config.toml
num_hidden_layers = 13
hidden_size = 224
n_experts = 24
experts_per_token = 4
d_expert = 64
d_shared_expert = 0
hidden_act = "swiglu"
moe_layers = [1, 2, 3, 4, 5, 6, 7, 8, 9, 10, 11, 12]
router_score = "sigmoid"
normalize_top_k = true
routed_scale = 1.0
balance_loss = 0.0162
balance_bias = false
router_cosine_scale = 20.0
init_std_router = 0.0108
lr_router = 0.000353
num_attention_heads = 4
num_key_value_heads = 4
head_dim = 64
vocab_size = 11752
norm = "rmsnorm"
norm_place = "out"
norm_eps = 1e-05
positions = "rope"
rope_theta = 10000.0
rope_fraction = 1.0
qk_norm = true
attn_scale = 0.125
tie_word_embeddings = false
parallel_block = false
extras = ["capped logits"]
init = "normal"
init_std_qkv = 0.0315
init_std_o = 0.00577
init_std_up = 0.0315
init_std_down = 0.00385
optimizer = "muon_variant"
learning_rate = 0.00954
lr_mult_qkv = 0.5
lr_mult_o = 3.0
lr_mult_down = 1.5
beta1 = 0.95
lr_head = 0.00914
warmup_steps = 50
schedule = "wsd"
decay_fraction = 0.554
decay_shape = "linear"
final_lr_fraction = 0.05
batch_tokens = 65536
max_seq_len = 256
doc_mask = false
train_tokens = 343100000
max_steps = 5236
dataset = "wikipedia_en"
Below are experts of layer 6 (counted from 0) of a mixture-of-experts language model. Rows are named router (the router's row for the expert), gate (a neuron's input weights, with its number), up (a neuron's input weights, with its number) and show model dimensions 0-223. Each number is 500 + 40 x the weight over its row's rms, rounded and kept within 0 to 999. Numbers have three digits each.
Before each expert's rows: "mostly gets" lists some tokens that are sent to it at least half of the time; "comes after" lists some tokens at least twice as common just before its tokens as in all text. This comes from a sample of Wikipedia text that the model never trained on. Tokens count by the router's weight.

# expert 3
mostly gets: "\n", " of", " on", " at", " in", " for"
comes after: "\n", ".", ")", " ==", "==", " ="
router:499455507510443509522510507506512616573452486504484428471429512522487570445483465506520494462517504493539512493486553430514495490459479524516513567455534472510515494525474512557551516484454442508454553520481529502467544544505504459521481522524548484571492562486505500520521520538491503538471492425429523470550441493546466459459437526501519556518578503501464493550475454510518535529484542407430477569562572477536478559525491558524481524461502562481478480439419532484496518494521433499496485539539538509513433442493507514603461483480378525527492463518554491512452499509518535463558536432529573496481521483468491494448496520483426510477413531567466508521541489625592551518565
gate22:533522534478496512570514493412464498457451518475452529510491487519504522505427489486543474461465465508512525438406494373539471427483480553438526479525499495542521440549512512523514552481497466533471516490456522503508498462502479480483538452536493483480479528467526503441518485490534378488538575475500490451528448588442459457478464508454546442563540477512465438491454515547543516461493468522437544480474494519486508559569471506534494487483581455505489540544496434444494471405488521461483565489538506520517512505461544545504482476406511488448451481535500487462423514413494507527454545481613518460461525490526521613520563500467508515567499466519417533476570474529559548486491
up22:465478479507524460527556489552499558465513552474481457456622531421511498491521481521488503464461474527510530457537525540510554505498447530494415557553445453612489432523482555540525492488453583432500544562497497554569535528492515513546483480410499527529546440535523468443562471537496582394488571469535494471464542482471562529534532464466550489499490462583471505545565439508457464520523444504499494466471494494463529490454487516499483503490415494511468441449538497509465547532470482450407520528544513533501500465468465457456497509511541468509540557488454496522439513525549467497440466547506561554524513476529478571455579495490534552523477513480465548525491515486593486465453
gate23:522522501529542518445540476537478563556500467504522561447461556435420578540569569473514581457609482539514518534550555461486533443529553519612524520546512467563490550451524489512529549473513448540537499463511556506547454535483547478575471487493557471484537493498512510537569524432590445545476464474537547456464492516542508454515517556389542488528509471442539517479530452569549485513430557516532457497541520477530520564465511523488593502489479540484519504462451500542538496521500459569454500482487500443496473470523444465459481551481508511473477458464491526460479545498437473516446442484451515485473480461488502551531555508498517505508494477479461559464468555490439525460592
up23:548573536512537468486478577488514532527571516499506520537494531555455569407516566473471440532489490524530495482488480527515483474537529539462505421545540518497547532497461489541473504539474549538482482460522542403468467485567463426563539472535498465465500528469482555511465488479492524517542495434559469444475595546484469443511499506478418514537444465531516527493479523587550506494605496482469477511537524458451495524481554471487448541484453527423464552465512465466567503468514544507465508551537482530430493535533513413530422507423554504562495503457478409507488467548519516418530543474466471513548529482472476488580532460536378448473535507531494532484511529542468521459539
gate24:483569462487499492409526499413548537523464497486452488505523490505494518466475495524461471525470444457498466468444555427472523502466444477485556537517446496511436523448485496506487496456590540458528533524515546538580474582450488536473390498510534485543492485531580448443555523513543470409570526465534499452523536428462520450522463487521485459525496504538508484472413575516519560515452552566443541551522585539532494527474454464509570521538456508512513474500487453469467526494559428538511533518540483542550420523471467493525488533518504475440491527494466484505534517482480551504475520534535493533442489477491462549413550471584481451540559501500469514442491446518477534389551
up24:470523426606450556542468534532495564539499421550530520484480464488447493454488405546479527494496582558441488444442599509422538470496480518463504503476536483513536505481511492516514547515537632531483455484471471435474480462445467504476428541551564554564496543561487490502483500481556450459515516497482508458506511531513518527474525491544505459503441497465496462492471495548505476512435544536456557425484556485509542475521506488423529582482530429596509507522539544491484511486552490441440525494548482584451487547521489507588446492551506415460527562455444514459498526494452539481431508458462550511514493462435527507534500535527517514493504499585469495473520467495483469507468
gate25:471474522505495444530476509440501448465485521551507552527439486501501470439576453478521502496515467506533563431494618446441492479474491527496578526510498470553464570556447605502522508497510554443495451526513487508551523503507541470510478485463463448468537592502594491454513428525524540462548470434430414521478453440518494461467474475483604462499549495529442526500482460473547518500542518516505545528514489542489471470523502455547502427514460491473510515529553508492488503493488510522491561502486555485461479476488537511530508581558515433541538553484523427476491440495416494523513495401387514467526500533503539454511511429555522527447556539494530602503438479463514516477528
up25:449475540516470457546453480418490500433405463493525433487480521494543534456474439543503558478509514506506536494473433594508525497472520467542522422518469503478525515523464490525503590482445509520540512590504476490464525545463524520532470485510511420550564510547403472457439505556487407506454439444534462509515415484441567522462525512569561441526433475540531540439500487539562482486515464454507514516490447547533450485478465565504449488469543465549487492500521524539534471499552454468443440490437528537507566572479520563510460477570500526520490528478498502512458494522509429438434506507500434513446444568464540486509522506464604525470476556531533489471524481517520547505508
gate26:477457500555486461511579516528500550528456477485572556492523536555448487438531463506458493479497416466500504538502444482507470443480507521462490526466531478453489525440523465452477521456560516569465477523474514530565539457497532449434487497511467465449465539476450438424502546438536496500449471493465506501521464463546556521481502415539530476395513456508444463470506542545505551550498435511491514530588528444615493575491470505566486543449483499485558511585529467486495408501507449551580476543503461476486500512427513496543487451504507535436459568568530582561463492489415432470515577475478485496465503543529473468464564532482487448482499499547477510551525516534463519517494
up26:484507510484498550605478573539435470499493412497506533510497481556509489522535436524553478565535469468522474559466530523485453532550508424575528533541486486467482457462459537507551487517483451527418464501534535540483504438547502471441472551460550422551566563519376525493528543541522523513558480505518514476472491466490505450528545538498485532478546522540516463440562515468481488452475518503495521412499540510431464542539489490541533495502520530448508461478485485502443495464494493445522506518493486548456462515536417554502527417550473496507557481495539546532482500470537584421512506544499523516494516511480578507503461510454548513457604466515442408524538469438473521600419
gate27:477561536497513505506505552517510465560455525406493514508428443492497502437453539567500508502514438558474442576524503522534456558445535437511509490507575482522483444499546370522495434577545558511489462482467480557468524518469502488503518450529490433510527509527522520547495522502489533531609535496516495503546498438542445491542511588503492489606539493481501510491564509431508532502519561517511504543571446451491536452552492542517498515484507546454501531497497466548536517485496465521434506515517512430535485454469473491500559514569456514406505463502482432459474553473532487560514471460434552533474553491462514488582430583497569524463457498558513544484455519580503455477468
up27:456505527488436437494538472511486479558450519485538458473479509502490469418458508475534480472485491530472528448538483506417516453535519461599516570446529499485458557455477486489438558463503504434448526496463494465532449531483541560462450490514503471518461436620448481564476439475510509518476436489481522516490553469585532495493540485469510470472543530515460523397515518562463444430518466519508467472561468505488556541558452461460503482509471540535473540450513442503477493518447549480422529542526463569499456482488527521506541497400501421590479501466411515535525491452524481525528534503542436524509476487475533587470454470497521574540500490502448517463469492452389441506512
gate28:487444550535525515561511563525592480462532568514480448456531491462505489473462532460490483526509480558520497485494503488477599465524377506498471501495506513443485533553475517509537472566552468473508463461556530483498493496497467568562470461516521507499572453562518522480510501460541469527476542476533555570516524545542542525501458535446529531471493453471512446487446457516441524586499516461489471556520516452447502497494500535473487451521531449484556516519532536495453428529448473492565429547503448538463484540406469522502417472463543533450458452496491511440471442554504554479512508492450612601468441400471551501491419534465574504523542471449526461519459514452514514500471
up28:502478461435522543558520523515554489502541432456567493512546538472513554519548488546428519515534479525453502511485487490503472495559551512532453525563509501519519528482513465423518475542516523493494501563474476527511536538419535570496447496537490567495475465478489465515492450436512519453523544445465459514495610477539496477530519458549462541582609433425525461492528522526600449521549524550445554453511515487564474466545535554513541535552459509505400532565452477503480436437537549500472416520539480468536418533469518467430490503522535480437501455532507436501528521444494510525513452571449523427464506441480495541424521481506535450463549470535548478485531493499472479543481
gate29:546560597486525511485537530446451578513531450529550546541533511494527479558530467520491402486463560472446546516537510466543497521484460487494439521532551584486497607495514444475526520467478521512526454497495444488458504478545474484473443487404436535523456495439430388499521497533458484520557523411528490475534513487496511511531528440456511472554525430503555426516488475466440514464514488481442462491505513526493469581443513503468521463464466582487458517509492520544480591506525529493474486538490512496482455494477475511549569499542410494555473431550560441566497471567512496553539454513549478517441558517468509490507511526502487471467438398494479554523534452529487484491440
up29:469550454448501541470482499575488591447577472509544499525425514560435495504524569557527527501473497503399507483472470573461524513511512543518484445469508507522486445509431488503497520503519504434534520462557533524538462527483497498549518545559492510552526510495500489552502513551540499542466482487510468523516469419556540426435556544408387475462464505536452498547505520521485512506518435556464421487593504485475494485518494497546463516460466520527467517492487545538450479497547576434562497454509418540548485531532486614492508499514566492529526507549506473558481514496503537471467478558487538508487473594409478461487474526566496503488526473473528486486490456565434438500596
gate30:440482545499496556463563492510486521514502529554506514518455485426530552532499469519524529467516540422393521498496543497466482463486502499529494508459545471440490495540530484492471530524496495481439496559561517503533472542527500586527480501467479511484498577495514537483544518571585515579580520448481550509452455484520445487541454492472555592467501535480500482543488479451520551462519529589533490499490545436501423495467544513494493447564457509471478489517419527601485522518557519490588421444463497506500517549495535445453500446537460587576486481509486535508533486386527546525516543483544526468546462486533528497482576453485446407518421482521513577541446468482527464488517
up30:571630495462503491483483510502495524469455499543555527570530452416458501548429524487525533482522492513466489425478474480567529510491533452535609490458431536556497471451534552495559525520517492477498498472587489505516473511469435507517533483487539454486514511422437498454455454447589485537548519494473499475512577523448499437479531501445458545535459573509493503486545476429494498470484527501487440523523514426478485539574461551493548552460551491478505516460512553411531478561493471527548503499427523496499499468535501489518520564551562456485470481473455489516421551451513463453512478544548476454479495538545511499461514541587526390439513491461517553515497530497543410494497

# expert 11
mostly gets: "|", " November", " September", " December", " May", " March"
comes after: "\n", "-", " ", "\"", ")", "\n "
router:462406442534485548516538477474532459491469497499510489520530432498510536462415519509499441450492484548481424553519497473517434538509468471570579440479472553491555505475484528511509487462399529519477486581418556464481515572474477467520496445496471475513489559439454526479468504482466497481511489508466474460452541525546545512437531518562548539533509463533432446474534493512553487497442503449567514511453436507615507439519550488555485513525517528449507543484474520539443574539441515492477463533481522505491490501544493565587555463548482527589523567526535492435507583513515545563532471500448546512501521506518504450469503476541514539526561431437526545508540563510526468576469
gate5:519416527602504486496531450512544454478463473544530480522490477492509545434552525568455499480508523488431501540415508543409521495537527441461492465522479478454537470480528505476512418538530496476469475490497558549435558560496454456438538518470502500488540517436522493474523484520535522461571505558524443523504544484531495485469513470631502449485497515499514504516537476516485490566375540500454525527453532473439559442489433601533497525412484475547522499520524496518477494526505483480609466484573434531508568501557537486506541504509483473628489519484487463454495544521503558484530512526486478517486447532503514479413455484449502550548581464532501540469501514488500485564523
up5:509485539528477513430525519471503483495453501491485486487477492561490517442487446496463465531504509458486513463476554560506513414561559486606474445568503553491542502500444516574518450513523484559508475537577563456484500438502531521482520524466536495482454523482498471516523507499470548570485540555458469516509530501485483501452487559456460534457456473521473379484568474567499513483507440471536472563457567522517523547449451483473503519529543445439478393488513498528512514564517547530482417482501553563499372473464491507498501508529544518503466477540496498529464483511522459435487469493515511570549464502578497475464507460470444538432593514430493485580505576501505486561391
gate6:509500500495500457539546458545489558500569556567518484483536477479470580451497436543562424494542530521489486515583459409468477483530527456498538515467465472516525534478496560559474480513496575531443481493469533502512521532541474508521519445437524420582464577467485524526551513422477538553389488444504480537590509476524476457461541452518534577487566517507529492515477514509442507506527543522493444511448521455530504508569561456521453501609441552556482556520494559481530500515537499419474435556511573502524559565494497503494508514505491519500496485579481495522534517496475490528600541551449544507463528447538538548523519489459470495507519525439552465475521411504507516475551
up6:542537557476515529524548504501528476430435515459525553520620449533452468486582503488487536488499430470507489509427428483526512505456479495478466513504458479444526517399540528481548513534507521481476467492483499512474510465494473488426473528513495499525474502482497429451464454467490515512535490489461476504508497546545529479470608610561485548538511517487497514485556501453531491465534463444502470514470464580546482382472541478552520467531499494547490465468594528418527558504433493558536517438586445481456529466432611521483532557468470489497488516477495490485529470512475436456434460485494498426456554469518502501531521556519574501569521550483537503515562426533498507538548
gate7:468482498531457499489515525532545531436488526488482476548533443468470492505454484489580428528480504483464455492457483460522476429552404464562540500497537534534574450511538479440509476435369513449536484572488536578520543546468507556517560461512600484484483527429514507507532441489521517530482583487513512450460517492496494515483513482491481551472516543531501462539605590526511532495444569480556492509483514522506533451540515465536518446516553542503496523533500495511463544475527478516500467470545487515475447545509507628523560511508511484472508552456424466472540541464512522497477410509465520570485505579505542428502496504473510502550571502504412442551585469516556490460478
up7:478482538515621510520578537554495534573446460464504525507506503523449441557491523449514521428488499496494501488499515539497532477475475509526493494481545481430464457539509514558562492514498479470407474523490531525526427398549512493467487464539430487483548483577624532468447475505529406476545453475554520478530555569500480512452524475510388441508466503431440486483526508589412480544567479451548530497507536482501456538471448518480523506526484453550510522529491531517486460495538528573482455539470501496423500536478473457512438489498473522455492497451462554576535557520507470506464505579541469508485539483481538531434530508491511532562476522447531446508438471514555517551549
gate8:510539479519486537447516501498506403573499495435431494488550496545498504437574536528529549531504526494446570462521491471473542503476514477520466527470527527455428483457498522464526440508552470537552494514418463420568515500547511413461472451537485546451490577577511452538487451485474486478565469532508451486495422571423507453531529510454502462456507528446507503599447524476499536461489501503477487482519527477591505469564508468485551495518509465534536494480480545546522515454433549501464551439506521497525492530515488550552505469468551512588458577474503489495546527513557550542503594497388522482511511510471425518497432473569488449450528460491452519464534427447507514541519
up8:529540507494621543465546517484550499520515538495467506445525553523506442528510528561460535494574603521485540497469474481518478566425437492533551538488474448505487473424517473520516517440495534393621519454460541477513465509483424555485467473485546464497511513472490527512550484497477558529566510464487493454535515498497521452568448492547505458445508450485485452500469471539523519476509544500481487531469436464508525534537424526461417503497482513457477558463493496497447514539486541479399453565470499523542502424493494465570423481494506543485503510481448476496531449480569424503488523492477551529468471519444452476419520575563492487545469392491508450451484569463525484489469
gate9:373454538527513514514545446497569504473548522438498480510449529550501493504488585469465478486490527516410487576471410558508445482474480495492513452595577550502490465521552521496489493467585504472482484498462492488507513487495469512433476446524511413552494470491468484471484541506460507513468515450530466499473425563533490522513518496496519475482503515496518527515429473456428513521478468497528480500499442559566480444611521497507516572560474493487486478491476455536504541504488524436449478503526420523557491552504465453446441554520521546460511526539591485510426512526500538570530459458532456477571564464504488464498470442497521416505531389422506516494554492529453509582472
up9:449427470485537481461454476484489510467524520524401545520455455497505516474481541424466518442486494528532422465492584492432493468501495510487541451516535472505504552569449514501552507532491571451461539557557484437518486480458443509483553444488493490499491537514431521506546520440459539531528411534539450511555501473445492468427494485554522541464526537463496504501426495534561566535568570475553573452507462489541498571521523469493516563539478613417478453545519517518450465454425532468567469452493515493545466518528444528543436477501474488442542527571539543472513470519435501437483490478588499543535557522545505480540485563438484515519505476514550504500569479525474523508523
gate10:480492456533516498580562459508528526464567586515462460533522476532417439479463548522582466513477424531462473513543503496511504537480483504533553457467520452522492533442499465495566534521568570439467540502437591548470453495534405550479517452543434471444522461554457498500492495482505516534542532546466554509514526527576503561444490504494511405510530510552526514450534467479516486450462430540525477473496451546526500529559477514461480510568477532541538537498480519499480521542431531529448455469478523562538500560527557475603525504467552504431470529474588409458492489457554541583488526487421504418550507539512494467503499543512507511477478492424507497523474498529481471530488
up10:500512516471498518554531563411471553467437466568522502514520520535511561530537419443472514529543485530551514492422426544537512488540525525498483559496443534527504491560569509482491503479534595504471467440454514515540587494497441555504512484520517450565521537474448515523396515592495524485506480499531508533488512455445416478452521492439535527437534517473511488492428469456506533476491533453491423514492482475506492496495538471461496483455538511513443459442570500472508559452497512563523551527463477590470495596544524494444472558544483486535459528542478435568471443554514509431516473482472485461503439463511499456473479527528552526472434466538505569578417516466529483436518
gate11:495529503479486474463510545439559452479485527470503495490497464475484515550413548451487457487506496459580507481514527439533471463536444539449501535523561591470482527472565500460503528471405527503455487537462531482470532540503503444556490501475510485489504501501470500498511506485458556525533534512543454462433635473488480508490495517544555492556486454519475541502496453482460521450494467569533506521491465552519540536464491470544488386503469507443537441468419494404467475532465482510461507504448453477420580583511507558524495509508493514441445447543569448458488543458491520478433564461518489506503478526470550482527531517518489559537413533465492463534493479640450436534436
up11:538579527478505509452511436537456466569484481405466475511427414493473522524517536568492442492457473492507523523490503467476487463549489459522471530558553491485518550470533531481528525467477548570483555477551545570475594532509508506564486527468525510442506560531586481498511490540513478500497463557539466593558496548604573563469480546558536530477507486497560527549568469449461527503472554509520448458548577443477446501470504466468480546505537455541475498496528457503461434482501497536523450511411442527412491452481523553495433459533435528526420486515480526460457458574536532496498507489475538531466523499513482545478583564526525457497463490505484532464470477495539463535441
gate12:552518499474500533482525494520544480475522474502560549517560526543557520458524491503436504495495472539543590472403503502489452572541520396537518454455442500452560524476480479499561522538453510500533532476381575512441448536492451495504459493520420458525481429477474548496480556524509532389543521502480518514521573433505480562504438468515501478483498449517440474569561463490558432536459502504558491487470487524582536448512593509510471440527575468541512522502464456465505513554496498529529497467536515479470467507432540511502539496509555474552471404564530532522451556534453510533551510499521491462478488521480557430495471468479498571460490492540484426460534450458530494520451
up12:469505488443557490488515440469554478561547528489441478611434507553593483398533530539526480476512538493550512570518509479522575578444534487482510558466528468459565564521554566476535490441454516428548532474519541526512414507557572523464528526474463493538445499553502513491421479491491496560575477452500522496508488426514539474509437492497499459480448506549444485453507514486459483531476535553506526523411542534484503526529537512490520452551447535450521563498415534533518522456531522425499529536489516486549515459438537486445513495530504443451505449513485491493468528534502543542536472518535543428517552502552538563571529581501446512549446483463535527503538535520528515540525
gate13:502495410575511443399506492472477523507497511574530568505447508548428480531485527523529469458512538502551513489481481509451486473511539488477486481521508525444440519473568555481408488453476465497441469478361485453534525550507470518483494486509560444461475464534558466498438507473498442519540469492586529503521531479430509547473453433526492506521497517548475504453484537478432456459560478508503431522453506537573411510442539537488481539509628494595498501513438530428532502526481564535525517526479505529456516516462496504445473482533540529561518497528512528504466522464425537518524462525583486433500538517510519486471490531483538473524516533520454497463491385581557516506480
up13:445402509521494567532562523535502462445475476487487533465472585540512518509523465494515551531484476493500536553541420521497500482522523543548409514429507494563439487481517532448443523424527509516549371498418427477449491471503504518490471518525557528581465543481458510486528475482591453494545503456482534561488458555544522543487543522485466470437436532428519507440545514492550550481548497456499479492526538497544477501433439460430484487413514521472534492406513583500448528507518499483566514507480487495458522507544514527461432558552515399476521545448474448509514454524445476480516494497439474478500493493449458492555501505489420432523529499511489483536533472495460540465546

# expert 4
mostly gets: " the", "|", " his", " a", " its", " their"
comes after: " ", "\n", " of", " in", " with", " for"
router:493470479501489566529535492518483449505527431502490524504557560532488525461470504475524476394476515545463506556469475480509462485533456468523472426449484547491542476526472528516508530449530504497489486589428559499524484491487506506525484444478479461504484561430511550521468455503451519569565484449514553471515534544515544500545474485493512574533516413528489427468495468523533498428493546524546483563549536477568479549508511554515521443483593583442482458452537520537474502495569480558526564543551553576475428520538448556456524469481515477559514502511514446482564451496544520454476474532511513490446516456515490484568603499584483496576474506543499570414475577547516438530541
gate5:537494522467498441481497553525468427513445465514513552536566479579479489530523577536499419526529474475544623505490495466479467443532484433529471507463550589458525408495490509467507547531516478511537493554493524472488473539478467517428469497498544449457500456544476489474481520499560448494522491521483502539513507490480520462501562539458565500568533497516522498473571527553497524536579484543572446445485472561502362522537474503524519526420523539488493535459492504503440437501502584579480578602505493506521501495551458492461512550507515475553496432468501537491533465480524511470549558510476541460524502432532535459496561519489530499584525436535510540439557568535468494536481
up5:523499476472439466553433482453484545470463542502544452504499566460442552489514507503526500497502517467466576569534545458529433522498466494466508509531510550477551496480481504515516458471518456527512585460603486515499505491515549437468476459413526457534469514539537386480484568465546434538485568483461453498483464542479510464514515502554438524521540592598578497454480551453478465509509525527466540458524535557500534488496497479577494449458487487453458516487486526522428452517515430547501460556556476449449581457448529459540559497448556455468470428493549531422511486478522529495503541530539574501470499503454477535537526558568487529543515457512498558532440464554454481517469
gate6:448485518517518507476477511509518525508502429507461378394478412441493522513452443477526533557524561544527491516495555515511491491474561497501487401530492526540451552465480431501543512503469491471477476512512471550523510518510478584518520512475434490462497562440514561521505514585473493431480441485473551475455529527519525568539478480523476586492520459464451471507505454541537447496510544511540531493523553592481487552479467510526464534493520488536469506550554506521509447537560495479523540541447446521474427535558468455557545518546508554487443471547497559562479557492595535495556436506482429467529486390508549531470521508552484538537447598564489485471488490495457462467512
up6:297463513488561495548525501495542449509461422507500437481518535514443529501549542522477496471470541507525533540562524555455528540494453554507487546491522494419472570464487450510510517498434441490499543432509545473545479501520551452539446481525534532488491539481475506508439513500488506569537392531455548501512523501520568580490582531480551514515478476527497485531517523493468457514521536421498549572496533515468480475484499519552445493504515501492495571500502518501520551535543446485543501553549459494492440583548435439483492472535554517587493542505442496448424490542493499471523509560475501502517507545426451473499500439543530543494556444472429494455455518484459471489457
gate7:429568477593464531487510551491503492444513508556479483547502482540487523499482465426524562481525561479577549524516504487580512544428498516496436491546471500455408523571450494505473515504509539535411481513518497506445492450460458517423499487449443507522503473389553476486465542499534517500541479499457472465467536543477533558487490510623532453411489467478507537495506559528503462429467556526426471475498518500447431575522480517564442441468514510491553457438514512464458526469519474483516544457496505532525526520410556573515459581487491491548523518583448453533509454520481460491455475529517504497510478597559572496500475500520515554478501521489479474505540486571479517530541
up7:534515562428546439437560504531498497466500578546529510537471472584478544500582526482458522511506503418489474454498492507436437499489548453483483453539426486530559545518552557529529425445492491536504484540471500480453499549498488458493530522473529526516541504520552467418560516587476477507481565503493541528492484441440558525433478467492493467444470538481537544518563467499445504497557398482505477499423460520493485485526487487612483486471498475522459493464418498464539519416497575529513478518523524480483491499486453396496547502540482610437472489523515556461589535471503487492457503493500486527529503458587436474546497566515489490417575503479522527530524508517533526467503
gate8:450539511632463507568551463537441437494508556487557515504526563487453484446526463473506444551477473465461519532515526516548501469501478502521516562515487529510429540518521511521530464479529480538528491479491563459464483530545486453510517495474473501527500473497493506453454442375457482532461503537461477457495564410521447534470565485494457443449513451429540463489516464479474494421537559531502473456494508415526517511476485432389485480564565481532441485536474549520458525545546544493445505538435529508599519536506493489504492557478504527518450531509519511432481525462496444492475543500455510446476458482516511362475544465512522520529493451436447428503498553472534463558470
up8:507467504469521495613511470435497477499451382502449565527501448509481475578547547461479527517487498513506540465449549417420474512462501468537484516512553489533416510442543498474473427525520497538457490495519528520522497461443481480521500543547507550464451518473428487452523462487508502497507467437462454474521451536490516446544516480441484503473502499540461539472516452513499569571428561581502466471574527498471474511497506542474442485529566451449422436468556449476488549559517426534473459538494547494514570409534490495476486511493516509474554552472454552488470439559482471504529472438605540475447409542500540480502488433510480532493466509523535488484543461460448482458549
gate9:506499482530490520513539420563474504516529494435463525550461570570559453525487547487546559518523491482509500448545604481575471486523542437517546514494497483514580471547524502504454511427500558545518528555503594515494480587505590527501552514494570436497529451466490470554472477575491569522449456472551521504456506459525448478500539540471476489499487508449512481547464535575497448570553436479443518503491515459517494483478537533532503522478527542444504489558531516499494552566456555499518505494502448503526507488559503506450455537498575408461481556548479502491499533626493548501461569484558515519490456522452493548507538495539438530465623475520511482571463459487483497475487
up9:453439433463488503504536513546432539550601492543547465495499522536492472556551393467522515472447523495448417479415538496484490486653484498468469510489459475510471518531472578546464511517470514481530504528420570533524436511501445500534547453489460531469521532555441470546439495508520542494501481502527491452427459502420470503521543492487484503514514517437497534526486476505496477480531471520473500539509481539517482517576535563472523610543473474585442509474566475544539473532520483476531524446482491495527541536473607537430492535557486468534504478505482549611536522496450479460478504486530432493586467507502532560499475521461442488456479489525448439542524538491471496496530
gate10:530464502547514559513477533507501451511507501543491551562489549555515525520479479469535522520495539493465468473508426540448508517569500518488530428497474402499550466448497515588491520561568518488421536602477484513498523451489467447468504553451478507517501478489546485571533469442528554533426514571482548524560504608529555497500496526432540549517539462477504502471392527470527554496534521519535429497533542423523508475503536486523582507546464566431449466461473496502537492556490484485473514480539477522527479544471456467468463419500470510467590471448462503452502512474554558500500503571523561483512530489512495556603460490564485471414450573518485545501528510474525468445467
up10:586477551464525486438534515455507520452530436545512527468592521524514456504488534527476500552501536494482520521512495530468507478514449477430435475527520581487485544535449497530602477498474481548528459482464554471507468486470537530523485464535493503438452462551468440513506585495557478568457520522511499467471535487446519532541498461474509491537537441490412424486542533536508487484452457491571520522576511558501462569506502461517520434478517482517567409564527466529426477493404573506581599509565568573514474494546486517558522490549488471546444517450539449475472463482496528446417500481492499483546457545510506435511512504487475447478527478573503468470485499590482483555505
gate11:535546490512469501483449506508480432499549521508563427471509454451466508505552553456538480503486494530506600512512534440503574495479478534455489424584508478513491531473544465560441500535492419510482528547521545578497509570536440556514481424510521501500511534520569537368462501488513490526510543426547543462506527481458468459489528448406527454513503499594493511490498506533425548552460476511505522548521545496515550514475495460467523543485499549502552542565550499484420497491504483516511501490478456543448457435544559408508502488462546483559538498505442526485518486595558480482463470499484522537519491472469444465484525477482484482464493473606469529554467539375473466482483
up11:460503523501518470545441478440483516526539532426506458543540478516551444499467474514492473501528487569492486521407508573481463534515516463438529471525492502442602481495467509544503566443510555542503532444477443461438444498481471512475526530455502454496506478482489428540434538464590462523499531490502517496480470470461513566511454513455505476446509519442468501528481470488455498490448518570445465451561486443535458437523512504519445505500482544519448566530453446515569438492452579550540478505480514528494536476495450540421536569481495518529569511530604465548560486500532516531523505476601485542512487444421534439467501485555504477582485524491453634470489487533559490508510
gate12:555551535532447540492501498535521466484561477548505555525449554552467463454526550427526505515522553492503518494433447537522471430522454471525498494495493467525445442455538486458542450521467415510483456608522468501552482532521495460524520423549491487502503456511488494498516569425594525509525469491589492580508490477528557470583523494472506575560588470512545472598583492572519512410500471493600439478511477535481474546492478501520550505531432564553531515522485470510542523472470467527459510491524509503534456521500457456535545491536498498501526438527465539486538444493489548531485472526490536508514545561432554499520462468535521475414507535480555413456537540517494483475436
up12:514485549533522493488536512521461554542520490563399460502475474507492453435467564492496505519514494447482498525465466491520475492548505523486493396565442500504527397520535502490484450519500542541446518522524458514476468507516487497451547501482556477546556489502536492473485450549453490502499479491499478511482443426509540536450433436567523427517476455547396477508510604619461458485477533521491512478530445569356522510469495475514544441507481449504515444510468488490486453447460483478491507384550473507530499436446479511514529544496520480529523518510453517432507484583492507483494483473447515505465438545426582541529613474533457452537535514469502464516507560509528505497524
gate13:504494535514467424498463534448506514491481448588548520440463507551431492519456516503461525546450506505515424468572450531521432477444462442446471549442520501446536567503513506509444501483565537566538428516461478537487438501498493479521561474520485516565541457492529490525507579521501496509500453556524483483420563572465530441479530463448465462505477484445481581458439536488556482487483448552482484474548502516516469514517522507517443502470522473481576472493483484511481501474497437450605490508506499540506434472526498531487544473509496510518578457552441482448528424461495474475446519536524501454439449523467518624512446564556479473536492577481427533584500531544501559507462
up13:496507463458546429449515485562512457430508519527465470574406473462557491490510526530465500526451479509474468549515534546549509427478441450490557509541480515470536551489521502582492474445503528488567543562469465434522491413459453585446521517505484529569437490459478510428504543474464470518508528472535476522433496487518531469479449467510476550476537444511451526520505501539587483504499447436479520482434488487502531547548399535488461550540537478515479517398491452489537455444480454505495470566435453462494499502464509549546525519551495486474494463502458542458474537553488475471411462536552611528448499453442475501421495502546541492524542506565469482459492557487576499475512